From a checkpoint of a small mixture-of-experts model trained on Wikipedia: 12 layers, 289M tokens.
Below are experts of layer 5 (counted from 0) of a mixture-of-experts language model. Rows are named down (a neuron's output weights, with its number) and show model dimensions 0-127. Each number is 500 + 50 x the weight over its row's rms, rounded and kept within 0 to 999. Numbers have three digits each.
Before each expert's rows: a language model's description of what the expert responds to; "comes before" lists some tokens at least twice as common just after its tokens as in all text. This comes from a sample of Wikipedia text that the model never trained on. Tokens count by the router's weight.

# expert 5
List and table separators. Separator punctuation between items in lists, tables and infobox fields, such as semicolons, pipes, slashes, bullets and commas.
comes before: "\n", "  ", " 0", " 1", " 2", " 3"
down0:461491505517482478443457552386425462486486443518569543471517525496461537470510554556515550483484460469444467376500530539526491562528538548481560467567495491523516502386398458474554555463518486563496489518499592402537571558509423480419436507476469446454531516515582451487542606506560547459506462436571354472524568430538495583427414586489433470437516515487583497521488490526485565458446
down1:381439547483543543448522450515526468487524525451510578438433507453456519518505501462506416458517440562489518522533458484496597512438570512448539545595505557545547422469579516469501524496574557465497601561536481533545574533491513491485486497461464475516510610553618461484470521415471387476556594511511471440530470520505505467351480553420481553512536510500593387561554585487464516507494
down2:452417510515471504482524503504526451491505494439472509424481526423497502442392511543432518401475517473556536474444424516487352448406514461427528532541540457547528500458494532549507522397612521596472499527559473540436539573519475547502541504466486574475482484456393508606499549502495536475465457536407405515505541486476493492479443539457425542492430525533468486409516503505460486588338
down3:449597538559542567508399493468420626480419446568497470461567552587566460453493502547589464430475516505508475526421474458445526491498494511559521525492516360449529539534519532520550476477524470449498535571464488496589457569592540557467479533443572496451579453530501504449472515469535493392521543434522480609479487461441503536595537539473515443590458467475461429578506474467571487548500
down4:495420482440479560464476509557515457587369438463576519530490512502500488496464467497554552493513450537631540478539483510572486506548494455507468505534489418507550511582592559444407517549561574490526423615453464546579527493524426525557497494539510492478464464486486490459517502486556498504541498408560500551599580531547419472515491476515581515390412431547482505557439382590559512507498
down5:440525430555568443507451566459486568542535518514534566493459540576499510471517593463450490488465523422456461480419549579527463483523600470478480474554462442393471506579494611475457530479621506523537467520528553573531526546555390427460532507458560450617558443559577406500497492492592532474477441464553440554490499540507506522574500539474468497529485430444495413441474522523471491400473
down6:522479458544465548522492445513574584469566491631498451477554442532521447499529493455535475461476507417534524511537506453448450545512517507473399502519519512446548558506474475392471570465514422600548495514566468616444429524566487475562580545496564538526470459553492424517428573519535511544520554533584564478501506490544492485643493414422581483598431468551467468559563530471535481461570
down7:483530487619544450455545537500499557371424431457531443460449514501372461551524516495522452541639494518541433502556544503465539586533516543442524497500464597528591497551471501482552569451470477485511464520518565466441429531527530511513460458546489416558546626552516543432448540519446483488469536525487584522561439456429445483468407500469468462568454536499535518543475565427532540412515
down8:485583487521497492434538482512503380469578576461470516496483504601545504482503548487475466429501485487518469381536567503524496480401514486582504432579480427449390525504416541543501515508482540433449526449513492488529517556545549455430569372462469479429524439513500547513549554441486454545482477541549497538508566405381579563591534492521436450521442481461440562529428504551482509551405
down9:500564538573423534394504480579432544421491382506430555491448546527575494522492598562456390470462461603419466477615528486567494499419507500467496543555493526441484490556598469582472485488457496514368572477547532516430536439544544484434534484495483443482490498540500486451564614549462504548503444483470501494474494538463427508532459481483577546462432505472541494511585504486562453523456
down10:507499553482437464395496403543515495627424436467539478499517454486497536467503495462541449420517466444506552546454531512515528412471452540528496594474517469373431533529470472495495505539372461521413592521543476430607455543512486454485589489459526511451483486433509551488468540492568447492488611519601528526506463492505520432642531512430528543465485557445511555460554497563430540491536
down11:503452489507479534504484533438549555425461574378452518470508551478411489572507398489399514389509448471537514563473489502496507528446525521390498514389544590471563469504567433566523492440452381517478456547628565503439494436453500478579449553476556504597406449476445458442461575588506470466490531469487465443480445525499443477506465480463481462515461514514443545450541448484499462505457
down12:497468506532554523558543591554582413544466481466572461466436441454557462536452546404475481543557543380541521451460544527554485449397475550490516556481553474425550529557530560583421538472504562498530496407550499431569507544459531503433531508545571503507511491478481424506625480522464448499491530525542559511552535475587488534530446618581549421502553525480508541509415554477503591505440
down13:437539454508470575495567505515508423501493512493539462528448573500553499510489537465473525533411490517485539496467472498483489541478518466415516387566481514444608519461460541562632609504523525451458379436444439543533549564443460502521412482467548357575470480474537498559455432450449550498504482583518481415540535444503588564544424505567483546511473468449539536486495437444440463473407
down14:530462454475495545487601495475468551481498570487443496586433481478572554478502525422511505507448455520551520475490442449458548561360483577551486395387428545522504546507532527504525539540460448557526453451549537487419388497469498467488393568538540518586591497411440464525412525447526504497439557589531583562422461479512542598512572497465496511485560457553511520446557548522476471484503
down15:498545453491536619517461443520508473498547469540399478512472373455493577475512562524515518538437522561490523493602531465565506407541470538569575426489538516454591495528474634479404526534482477480522528588453488513487506493563490487507488517525530446505587517553482542460499504525493506479401486522585593514548549510416485478434532475436511553476420383515544600398523479485604441485484
down16:461469480547551518501526429576638540509419528520396523453503410375551478518431517503584557538576537427460410533426566451558468527563372488491467535458437512538506461509477577531504501551572471489491492550529459436542493502611511480534572537485459451568479531443549469514562475472419534504533444587445520467579455490456476477499526530510443499435416510463563570522442498487461520453459
down17:586547431513454438529591515524489575545527455483541459513490501571442490491464453502487431508484505474443610459372477512504485491535461465505542440543437528525522475473548455444561514526596444501479503511539530462352495576514419443495420465477391503527549495429485564522509577614545510577511514538372512516466538612497465529464501527496519487552528450496370524445444485549417520491495
down18:509543568478520508559500494595542373450495507549546504530568486541547420486456418474554560453493517557522642522508471569539436469535537416458491480499431420563492532555520474536593413481463512503467542490473335613472497521459620550470498380442502536439444540530508480457480498530545506449499537505543507512522524521544570446572554528537491523463466547558451506488503552497507462451587
down19:490488525506503553476477529526455550557537472543500374441516535515412540490440453530438537551502462516518447542523444464484529384593468495533552512469520413502504476392522484476363545470551514497625421493507510432502487447405469550516499530456420462403547580502559492481525488447545486606580564487526476557579447448406473508486387531505459467449555516518465541527500513415462533545556
down20:526511582583444542420457501578460492406486510367509554458471469534493469464491483494491513463474441446458550477450404544497492501490540584647487495573471446586554469421487481556409513510542474608575517551416465487521548399448531564429549499473404535503564472487466465477480575472479463467479446404527543486498519516483461526511388473537427458461508487426485479480547476451505491537584
down21:479562529531446460508547514548539473506526462518545463484549482483594503532475468557550469495558457377501424550560485441491545486523495445462569536422506539470469546502441533539537546450574489504531433487510487444537544515571436454613604460617497483522600420449671538460477509475465439498499497429454520481438451524539447449430449523531517467561585537584463489514533543528492495368467
down22:537537494463575514486465508502486509545531552464466543398600423470466542593463516553584457407567508470536593540422485538529518464524472468608524483489459509524532464508546477378352525575454468533544504457462470507528460472454518453588441465491405481545493485480445488472582457496506533520476507484477603472449461494450427580413597542496544523489532462485528538486382411484512567506559
down23:575464539556471535483508513537548488588438442398447586495514494522546506486443515561478377451482429440520496448556525484481474542515482456441423510496529535489471487458512564495451599492538628501528529550516419447380499531474510505549465486434406484553554422524501558428623541557541467478524482489440490490498452591455507437470534559414515490510426548512511438462565567533424484401556
down24:498524526509449532427479460513513459496554591396527570436484496571523573496550524509541522498589585498526481529451462568444478486493454557531498548483440406532385548535488481570417495452493536449531569510473559494548493414501524536511441459462581419490545476489533635481422417477471551390543422462623513554512484501500585515573536456531528538471513580589513486504418484543478509563477
down25:478454451396504488535518495477489455470533588417556550565532551508479467565514481435437493561493462505394463504491359572486554454519414525459515402491523451534582506512485559516546455460577490388447459541533485570514582587424468601527447513498453499557539508489554516525434486509554549405492430541569488468409422538549587522480450491551513520480534456538549478508491401544509538454460
down26:467489626537536554548433426531614484597508552510563533496436509446512495534483570497545403520509500498469505543513525521578496528567524524487490538490500511560490481406503543450441552417475529538498525427619440482516523377525529488602464628525577522509541519527536440575502514428543485459506479461486552397552534443495476416535495601549525506590510516474487470592553491472455516417486
down27:425525398462474482379553441542498526482527553491450511488502429457507572530438515526497444443469525473422597428508500553527477489480497521478518510497465456496458432536502557469431510561388559478541569492543515392479507478481570449566492591419446555513497479544452509533500491550504473576511555570500578469426498521511483513421505468611433595409597542377491507556482447485529420472440
down28:499402473459500409562565526399490427477618573464500425468426464596534404452519493501475470475578524444531501446396523515494588521453452498522543523536554462580458418538638560462500530462544499498537561532531502458485542505523540498508461528540502514519521559480532536528507463428532460528530603407476472501540516534465449478553480515486394524488550521515424503522355533521504494489616
down29:532468448590469521460424468481540467625547486516483433440442560519399588490577430539495485526516484546539575532629536457457450521475548506528512570438590390492545472525498513466472591480494522473509621570490574532455538418425501486490515511546423503511500547483493484466562427507446464524542521565544477502507459438443468603439464496453540469445489484508541446482418418482515555556595
down30:500551516434409533575461485446494538602432469493481469532482490549543524448495499527562532400501498522459524483553471516525508513508563481435550580471444532467485521573526483465574449541459533438557540482481427526497438471483553580552578615499584503540461527441584470470474487401443400546522485508453603529454476535546489356368529443497475400459474539554556525466476506524454439481568
down31:517505570537510520529534533464516499602480426572454484456503517513523499465431378443513564493446482546550475500512490453488487560512560406445492492456498608551540456526451568435604422528519507496489487479463545571498519486546477383483575539563544492591447428561542561557478491559376422535564572548533527476508520516598529477506519497458512436598478513624513558532541543508522588564501

# expert 33
Main past-tense verbs. Main verbs after a subject or auxiliary in biographical narration, such as was, made, known, named, released, died, wrote.
comes before: " in", " the", " by", " a", " to", " as"
down0:552451468462473500448483414545560499514506481421465481474521466455403507503419502563440375528522633467558392458460502537549394537482566483584484541520529453520435520468411421495523452540530577537405481456495496469524508435514554420551570484462497538515535479475457472516444419479473521446539453468493519499527479588437367553462500495577526500466546544449429570477466459568528520492594
down1:419556460482556602470467460510413566390542439540544495486548479481535502502503542536539479457527481537552544432441494449464455481379525481475538538541539417477576519576556425531502593430552517493565469463482450432454495540483583522479494498458597477400555536526484522478484577440467522533440522615499499492438442558534577496522563596448610458481549558490495516538479540506561411437505
down2:583471479529576464431542544526472507490600432591512462439489482457472496515433394547556549478537462451455488520595527532523523484522585474583450625456493488449517508510444453579495447541499443498435547524473534439431539478568457451479471514511538469566569515406450507553610547474524559511502499474565510470515464412444437548596505461550475510607600452428537547527501550504482496603479
down3:569433524454487448574473528490475571416383400510533534502521543551599520547544501547516583462523478518515549549535501524510498440523480539361436505489495487509532513479545487425611554510584448418501437526500443552542379535513602556462493473545470495530582495418565575502528494548494532508539464487474488508465512486522529438544433650485550576482527482520506553446479496533575593491557
down4:409529582540508416604479514500485391533451513513494523443486503464430484524504539552414548534420499452478414478517437475578458433477440603484407557531513503563504514493502477476568491445419525538497389527575532500540495474542466459462436447523502537414470492434556526510479551510500512513482588485456484493466518443488540462598530559439464556336571577534472400479486501485573468517558
down5:515465554529451539465540524515526505476562554555444513498501591446527413482501499520501544529492413566392489514487585493585513557479530500517515527593471458480456509481584540594561629546493483477481583502419531484508561388456478432516603477555535545545590501563526467516621381496488504499552485522495476409459439410564511526568468556599518465479573470512480465466533514489471522454562
down6:546524587529472525455497559513435533588612469503500506528421619527523475487492476510524545434482464484465547472451464465528415484408492465542486454444514528475566575541426450438487625488537492505507591463481458477451446558498502556505483349445521464505545544527407547489557514521472541555489469582465439533583420433519421443498528538537429499484426506478527511466628585519500576503487
down7:425486528459491458549463539418544438441474544474494424526493511549480489536481492528502468547459483440542577454554513521582388549502471569411530467544463558513454562493519514481612519391576459554575439475556449500611498515557511461591592532552546551505457523587562445398484458487576502503527485513506452494591513501450566519485418561447396502458542512471504433526578516444549558448509
down8:479441504560499570562512440502506501414556513559541475555553461508404395563510487588473612609437484477498461459508468474488581465474501531554511443518548596481471485434542510546426463538489488437577518508463546605584495553562503517526463539498536527483551456539466472498501507475449456401569548462494481494549469571388489500412444413524473460431503505389478490496454464379569556503492
down9:499435454464535564582534516466505493626475488430556533549519438498528485531466435511474456566539530405571506560486538531522467542527509555509494477414438533402486562552470457482536487513493470590471489550585517339581480637431504459475526483521457564620522556550458523487522502518582538440480454483455432575556533500533474422455525513553459437506498495501540473407506481512535555582434
down10:523481499599463325557481510452517537493530546425499481453536509524539527553440530438503547523489507513540488579469536504494498519588404471509538397513418510419524528463460465481505606475487515558550529618522561529502496500420362513483444485461468462565472469566527480455518498545431577499498553533568479483497544545430549468496459493554429528526548510406565516571548590403430451516471
down11:426505616470534500492510503457453511569470419486412442505523521497591441547471540454412398478600535485500517487502474528527567538463538498489471478569498589554517478539524475539504514513442467504494575472541541517477473516454536510478542476414541594550385530583514448510502503466479459574545461487542531447447491468566550398492558503505387466498486444472516578550513563596486560615645
down12:455514491460556474552475515506475533414458505551592518467595425447531533411541510490513523552517517557481556573578531559513510578513569537492455609465461560635544446604558552490496526497527442577593354472366499395456529512458466546478488484465495528463490552472500422438487580469485459459512502482557479513565494523511508487480458485478461593450433550454535478561550492435507536537496
down13:416536494549507529552579494507503687518553510460530525400545476476485473534480467513507454551519540564517527539458404579573514447584475471516503524483554387584493430435459458528569545503479531501530509557478382415543492405467510498501470519504465518427420532492480508413520487509429504457503527507543498485432491550587415544434466522516511383455490496518540546487397558507552466432442
down14:496469587586516469519550500536501472551540462536562492521511531498470413452454409510492472473481502498435516545444472470571535470470530592536485526424483411470436526551542633436450435547514583418528511578538507455485451406539484459509567513393533514446573413557440516430465480448547485585566470468600542491476478482489569565452519413537470465491585510519609504562480465503565531552549
down15:596501487491568475519476531495516490540485447459470509479491476537464511523458395534512579434495545525529501441478447431521542575543511517388505469522461541435533527507422492586593540486493444507486502499613453460518463508406469530477525487466571489500370491464543466406439552488497513446564440584459532388477576473556443566449456460492603411528481581479442504596481593581538488511441
down16:534619566489528445513493457572497436394414483515501507447494524484475509527493408542527409496432516549490520497536536428460592566472550470512575517545417488451546537557396403457540502461475522410544508493405579447443472545529483467492508579596515546452491434528554552509498501523458544490475445521532491383552522555473502460575511554558431559555480541477476536451496555453609557491417
down17:424373517579490484419515476476531431473465455451524586449512458498479519492560407509594549483490525463524549412509546498493542506553461461547528575496541477402534490443476429524535522592525475494444438509397482549539427531519455565507425556547532515453457527445506398478585508540546459413470533507585505410411525536418501488529481393462510425427528502444437525523554465587530496489460
down18:501504551430469504526444479467464569459561432518492560423449467449409575528448547513488471514520529401477414504491508551552477378536402559635505510483585422501529450474478504402510508495535510465531492448434448403523535553609493407512548515541434474518579500498497578481509559552549548578384495520542403528424523533503621524492489484481517476549495568505509563475493465473470512499499
down19:468469521502628471606501518493502461535397478572513537505518484520528497505429456404530413549441441556509464573505580400486495484445523454542490525526437550451474548477458472505423507516514531559491564500584559483419533555596491488461598479439598480605450570547594520496541517468554570564532496564505588478460501554486472513507473479388465443530502463525587501448500504443463420521562
down20:480476572451498488557462430463554554413524515455485487550579532550432470442469508489473461526426389449519504465543556488537559493473373473470580540490537544581574495498439497501527446434471531553527488510523480575453527487531530573453445522606604554415477505606488528473496457552538534470570541544552516460430566595587518502512403421534481526517464489591522478454547490409445471445554
down21:542585510442494474493538525517508480484438459513402476526540506543521436439428511465422495503465452548530532426420422400435406483554516429482433591529413491433560511526481487488467501559529476564390470518573490508433568560515539560551519472507554480483440561551538402526438493463449556548506455521471614456489492543593495495493564413503519576474508442393408528489476429491519420477482
down22:562525442473467559541500457429526487578528375521484433424502513504524446575453553504650526462485536581578513548532547472491493513503523513411458450513559549472525466508397448476487560507457485510528565450439432545478589436558336610482543448487500469563531463519543451563495547500555525531426485546530565473526527549569530456490543430461519479513417423438512472570477522478547526468505
down23:545485433409489504471490425567674495538491416521457517526445540375496551492476477431590539543571542460497443554496517506561479447427396481546556582530499454598481487446396455561415479390505541508466490443500540441473486486425511463551531523517480430532515435496474509444449489517496600450397448466505507528480428443576526511487456523520561500533450417523504494510451491500520554503488
down24:484451516504480459532494495491514556545454531490544503478589553494544480583446512561388451483488386543484448547581460507482478534487513516576419485547483482556428480485448461459495579515602488517425551477559487580530543492501404493418490621568461554520485405489470528486591484509612482597548477493446581482499448464608500535625452474534509475479462501494451527409555495496528455521405
down25:463526448529406536604587481492540555629486420481546452441533499587491463493511505414452458441411532492567522523372500509427504431420491541430536542511406461540505593574526586418513528530406425492534501526569418523542478496567465600557441485509500495455425480479512496498502513586555544450529409514523482455536445444510453472537503489523453534537518529485557558524530474578495456503506
down26:573412534464516457527459513510388511481436600448495511465544559491516512521586493461565461463597567560500507471412426503595459391521539570500477499554523575520544482487479493449441501495569565474523576462420447440510416527533486611466474478584466518407496446520503490465448475502494519568511431442488530588458439450461522492584466551480482511373502441440566536477464510455409535515498
down27:468460474482517523509454453538536488462496557528447546364519478355416585497582523507530444485483531502510517540496568501477557454434457495544440521515507569478455571490415481456453487553525476536404493422465481447468563448559444433477476465500561556483504584524510420484606543531496527504499596505485556433481435469495462599522408514549414440452469503429585605403551529482522501522458
down28:541530426498554457498459528570411551617504482464467437426437424473449591528398507479570553487563480470458544465494506504520482492535446485505517410476575432534527491475450472441445452361519374438538505527536555422598453524455467459488490523510446511523491538468424538502610485465540504549463534515436496542556484540605498513473459532479513451475440530443419607509557493552475575510551
down29:484438509458574547580561442519501411510428450540474498576570458512433567563562520532482560480556554440513439467511558412495516528450496467494480461354492429430456473405495576505505495494556521474561525524517564504519519512519547470512578502573475452541582497461559511520555473417520510520502619465407462526490528491460553625440500521516485498337444458415506525499498463559560477510492
down30:500500597552459451495444506465552449483482620477538379530490511505518496557641521574586456502483444574509344509505489530533496613586510503452463491432479477467474461474519496404495433488519511476594469486531478591479395473427513510525468595476450493643534503499534517494452456510471534548544521519552510539479472497518447519482494554586439556524526522402507468540481556557495536444531
down31:503536501498461467461527498396502430448534424495459445508538590483533439473478533461454507544462446482363447488534448508498459510468547403371534404442575510477502480474547535488569500456474530510450593451442492548557527583491523469505474464436523458506441531475627440442479537576559511473560524495517439624516443500525474463449406544421513522542537578550382450501518462468461489558481

# expert 56
Verbs and linking prepositions. Participles and verbs after commas or to (scoring, replace, ensuring) and linkers like with, for, such, including, against.
comes before: " the", " to", " a", " as", "ing", " that"
down0:419474520436495435577455553516612540509505514521521519473423451406509490384521446448502483548541504536478564484378545537523407517400459514555488450482498441544468502545493444624498524498498518544553443503537516508559529598507495466577546479476537435465505526536549466582511571446439487545377420657547525473461490514488525505499476513463458526472519554464516620428471497505472552492543
down1:528506501575461441511526442450503532552497488488537511509504524457469490529530496496402450544514465477439601501489540507510478520543496460558566562540502432641484378501469444500371555428509569546458587546536490469515471481449457507492436399476424540536435474480538520425545557603507452464439501481547469517493496429544597661418522497540579494512518547530565475425523457487419542505519
down2:592517526544488462460512517546583515615465501482454431602454514511485490535459525502497443443456472491485577491520463506525494523477466552460453442588463506427537460563566514456575442483500488455494511502591486585566352497534561495431462577504424518410461484522504570527485517516436504494392508453419482484564500399559590526397554550549465470477484572553452478505393500485447536521574
down3:498449559548526497444518502532424487487547603495411458610500480443483439449522498464490545406532515454471634447539504542614568481584479583572539528522516437458455522537538560528478508457489438517510521507442456547448436558443482468528539522558545566459425540435495509445526421449604519590462528503436526564545467420418476535508468518476485494510429522522479442431574477403564475524562
down4:536567515509421399483470530530465488385425544510559526599455429484497503579420511522487550457477469550481511398549553439477531433494516595532501587438457509511562551552491556466445450506438566514526495360491577491459415546560557544537513510504473521510520512538519442433497534472563551485475437427505528497526521580412429496529454501412510455496593522560513535444537588423570493458526
down5:530479474470489492537438519448445390457493433599459459495534506511434492465540515504523522456472544553471607418490505527457431504380525453561529537471528487493569576436551468584513511572606529516524495497492537498524515549530551480527558464457577518535585411438601481474419583522431528541518598494468472480482473553556443473545451479445550574467542397390458466409561538504523566473485
down6:565586535469432528492413523494462502498543518591508574411548534554544501540511550503528489550454473437422468358516505530461428536484566482499539506629560646513528483485432492501475432461589490500580539518607557559538541499472467506430506528520439512532445497501466426499512539551499445453473513548482418513572480512498482414529486515390513419438425514461589491481540527563475444476558
down7:402500412440445526524422444542502502469545506517517443403400478493532459526514399543536497489548479463515426511450506540549453453605518539516464432543475538418550485463524489586499489407456495556380445624483466538563561552596503446570448532471539491557569556557545571490426502453500497517532593440529518436502529476505470500447535533493478400507586530523525539513471490429468577568497
down8:566485442421492471466488445511482626546507493417570541492475520435456471629551609430466410403566525562456510473521510534457500485444581541536521478493413481402579545519442524522505566534418516533538520475512584592509459437490511505452449496532494498514563452501564442544430494570516483485516587538529478509482454465473424538451532497625517570548537527497564481510455575545513516600521
down9:540552350528409484533445502536534441535484504460506580564508546519514511472517465452552572594543481552423452579515536527601536564521452562511481497467595550513503555444489532440389444517542520493465434470500493591419463512507532585480414540453448480497512390453520405506526541511545437527519438432578562551431507448492432454486466382464482476482476433530494430470466502497495451456518
down10:564531459496478487490480456601475528423450525407527577537472446536444573392453516521539550533469530524527585491538499510533451482392539480470623513509531553491548528493487431421520486518571396450500435458395554498465470406620596500497487470413540536507522609418530516453551500512526490426423391492514488420550505496526493479502458502526514543432534566445504449450493516471487583509503
down11:526477463472564481526504524467519544474587541554539529445449504475516549459505571531612439464508481512510495600410514486520437524528423478536492547520518449452581404484587564506472574337546414509484491503472506426462510607478587525594473547542509512411549582375411511534554585521452527501476539487462511520500532474576457540443546547516437477504537501418439511471452536516521463513438
down12:511562465530554482472607531540506595503511544555522494480539591498456529434547427431437490558568598456516459458500606474581564639508498478560583490522512461506471448562404537438513607552413470564521488461464513429521505511417494470495451516502554509428473480436474485483470495488493516537492430519426503568556513525502498400561495474567501501620473470491540605511515549572510581527472
down13:460534508496524503508561510555443482561571457497476373549504438437415531512496429460438410426497511431463431501406456470476491547401587534531420450517530443489511558463466541518506527581458465537449555391571469493479492579488554446489590403410551469450477458433521471456412480517524504482551467469557569467592419456517517461477485482527482479493567452437593439491454441554499493445522
down14:502502471534467523472489480510533471478505509485419363466385385445456580533585451509557497472481463421531446550406460576558430455472540440591532462506530570556539500484521490491404497494473468430499460556397488549561397569470500469499475506506398444511489475494484592507458460518546556476506539500550509541487478517526503560351471456524517548487521443515436474561493508528460527642486
down15:445462435443489432526492530425519527442412490455501641446461484521553454554572397544500517460460466533484474445405520554489477473503500562488457501484540501509404427481480546498557410360419559549457484543486535496605526542503490566503497531472512438500602476481561494518579514501542521529477488479548577608456477474422569482440440535463429533548480584456519516451504479577469479510606
down16:522499607420571595580539474551583586533445502458525539549430506417492541528531432524468439437573452519466538472480525462565569523510459483493539528473485461616467431546417555430463420495543486458560506477567466487461371462505485480445453505483508533501528462460516521485425442453541465564534528501500561528496519461475506621585476533615537432574549546582550454494435491512485549436502
down17:478514449471487476583546459483503504526489434500533461528467557528483469456447464393469529412560508533604530595509550518500569462453462519422492472511460621441556490599512408523542503368421411515446478494458480567414572572521429461564467439621531482485544547495571510516569500472459482485446507560488550415524547452418520425532529389458537498492532518514441511505477523492504543466446
down18:538476445459523591480467470516452523488494457515436476427470536486513478512425582459465498543541496405438452458539503514436450573441606498501392439461502570416469583487518584521533440463542416490388559494490539520477500575537441442638492590496566541477563526548411413525489528429504521497449481489522513504475494502570483451462453488512508487433590478567490483504483608526513375521533
down19:526489555518490525381530490364509514429526439488532569546523515538478504513469482574490519564552543412508517429385435535460498440466458522501506536467443501407578575495531558530450465433527496447516490613522447443445416506611504477547481558531514439524477527533437523449450505519550508472581529472468498489343468576503501519497537499503594571596576453484446482462509426451527511530444
down20:489528520445470584569443431447516521351475446499462471505477520520516515514563451509558465448461458493431600514554487521425463530511495373518583535571490521539403481464406516521478477524428550537459524504451573519588542550500592504479504488508483480445492515551586433403503507514520463495464508518508431430424438558529463552461470479452597440492427447653513476437462508571515546521525
down21:504521531494536378500524548581444518548529425464518537417484494528522407568508573523504502463462585555492467432504523568471467559511595493392566494484557550373467481504530472607571541507408492438588563505509501559540531489474404533589565488499581480525419474473505490445490458465508524543520508411540493492459520493497488468501484429412523502551465439496439544476466507419569487547364
down22:537456487534492587474438489480564565498518410467598499535521496596515490557527518467422524590524531524585479421560488512490436494532418548482482532567488467474468534605558601452467514417500538484520434571579558547494414514510476578599478521528478516520469563529568582487461491520464514470512446560527440464536426494440475488625574417470573512496462501515463415521633499566486470475501
down23:529530569418501561462395490419528487527587500550445588550339571560505514511604507464550516514619522459470466530485463469550477475432463503477517525557423433439521470539593586514598540472477478534465507490465460509497480507571570494483483508524494496516510480425410569526516506487517539521459545577589446519563508394561558562452530581488516432490482456509521506464452440581521471573539
down24:477443463546500560561495409391423584482561495527491483477498533518502422485525503475499461429413447561515496546525511529541485578525419457471488500522427486505470425592512581502496524515572496466436561560393398405586500476560408527486524471540489535485555503499454430505514546450618415555570514514566461433492448446526532562489453525448504472518475458505499364523569573490473445548547
down25:437459555464408581562545386573579496578401501411548516499532539502540570517476459426606454571501456529473469446521517450570580646519433470503507522480481539496517458486503500498454483478516484512558513481453522432574525378501430496514519547529434478541491510469496467415519522514492418498443474475492466488523461485491495450570410489609487491498408441425447546459471378506493516447540
down26:474452491514477481506513566472470533545428516477546515510578496432483575477511465530487375545574491460540515516456537469510454499474539550550519484534474503484489502496443325479560543499506494552527484624532485520432492519482572569434474593539562548512509500548513511537520485460581430549481442440510504432515620570603569558568544576576452513475458562474452525453564412542637494491453
down27:485493542444414348425493570604467492434466539506546493491522642542463632553502551478423448533497510465469526428557483474528475433533468559569473540436466410485554446474524477541476574517492593533563427508517585426511444507445557455498469527459482479541536530547478513469552434459473558536499495532620494568454483503463456487489490594468509433484487502432436477492459449430549494560481
down28:463480499493390451623460483493553489507493467480478471490545480475573510520522476520589469394465494498580521469480513622486488424480519454486462555500491508403531492537483410585545478442488504447485519605566534536413391466431603532504591526560589539469462520533504463463559534502407458536500495521524486515443514470523534501509387497557478442545562447433486480476449524522593561529372
down29:520492496544479509529455479575475495457601564499490574518473558483481448467487508502503604381543548505425507472480639480503484465609527447567537479551595496441500481571516465514422444567475484501443569398428512394545510538502397541573458494479525539535523515399479448537454522484449537497516504419487489438582574493426458445482475494535397460545510443431522432519468477563505542559553
down30:502487429534468546508540551530517603575639500493498379454500496422471477481453545506439518575534443480536461441538499409592430468415560520520482532520468485532573572492388503550473439448533543527541478419493499541520564543466429444536512473415487433581577441464505457491461470465475533536538503570476511459553440502552566485452521499512413608481539509516429470437526502439520519514625
down31:534496508540474555578550472530535559496493549458499500543510362531526396531448463454553562568528540497577464460462559610540492451601484474497440561570446435455509447465524459458386503547460447513502519543458493483506504532518551540508449456513527511446413421504414474547475564498548526448563450456519460434526575493444523562576511419608591556511380523529520493505427445429514524484544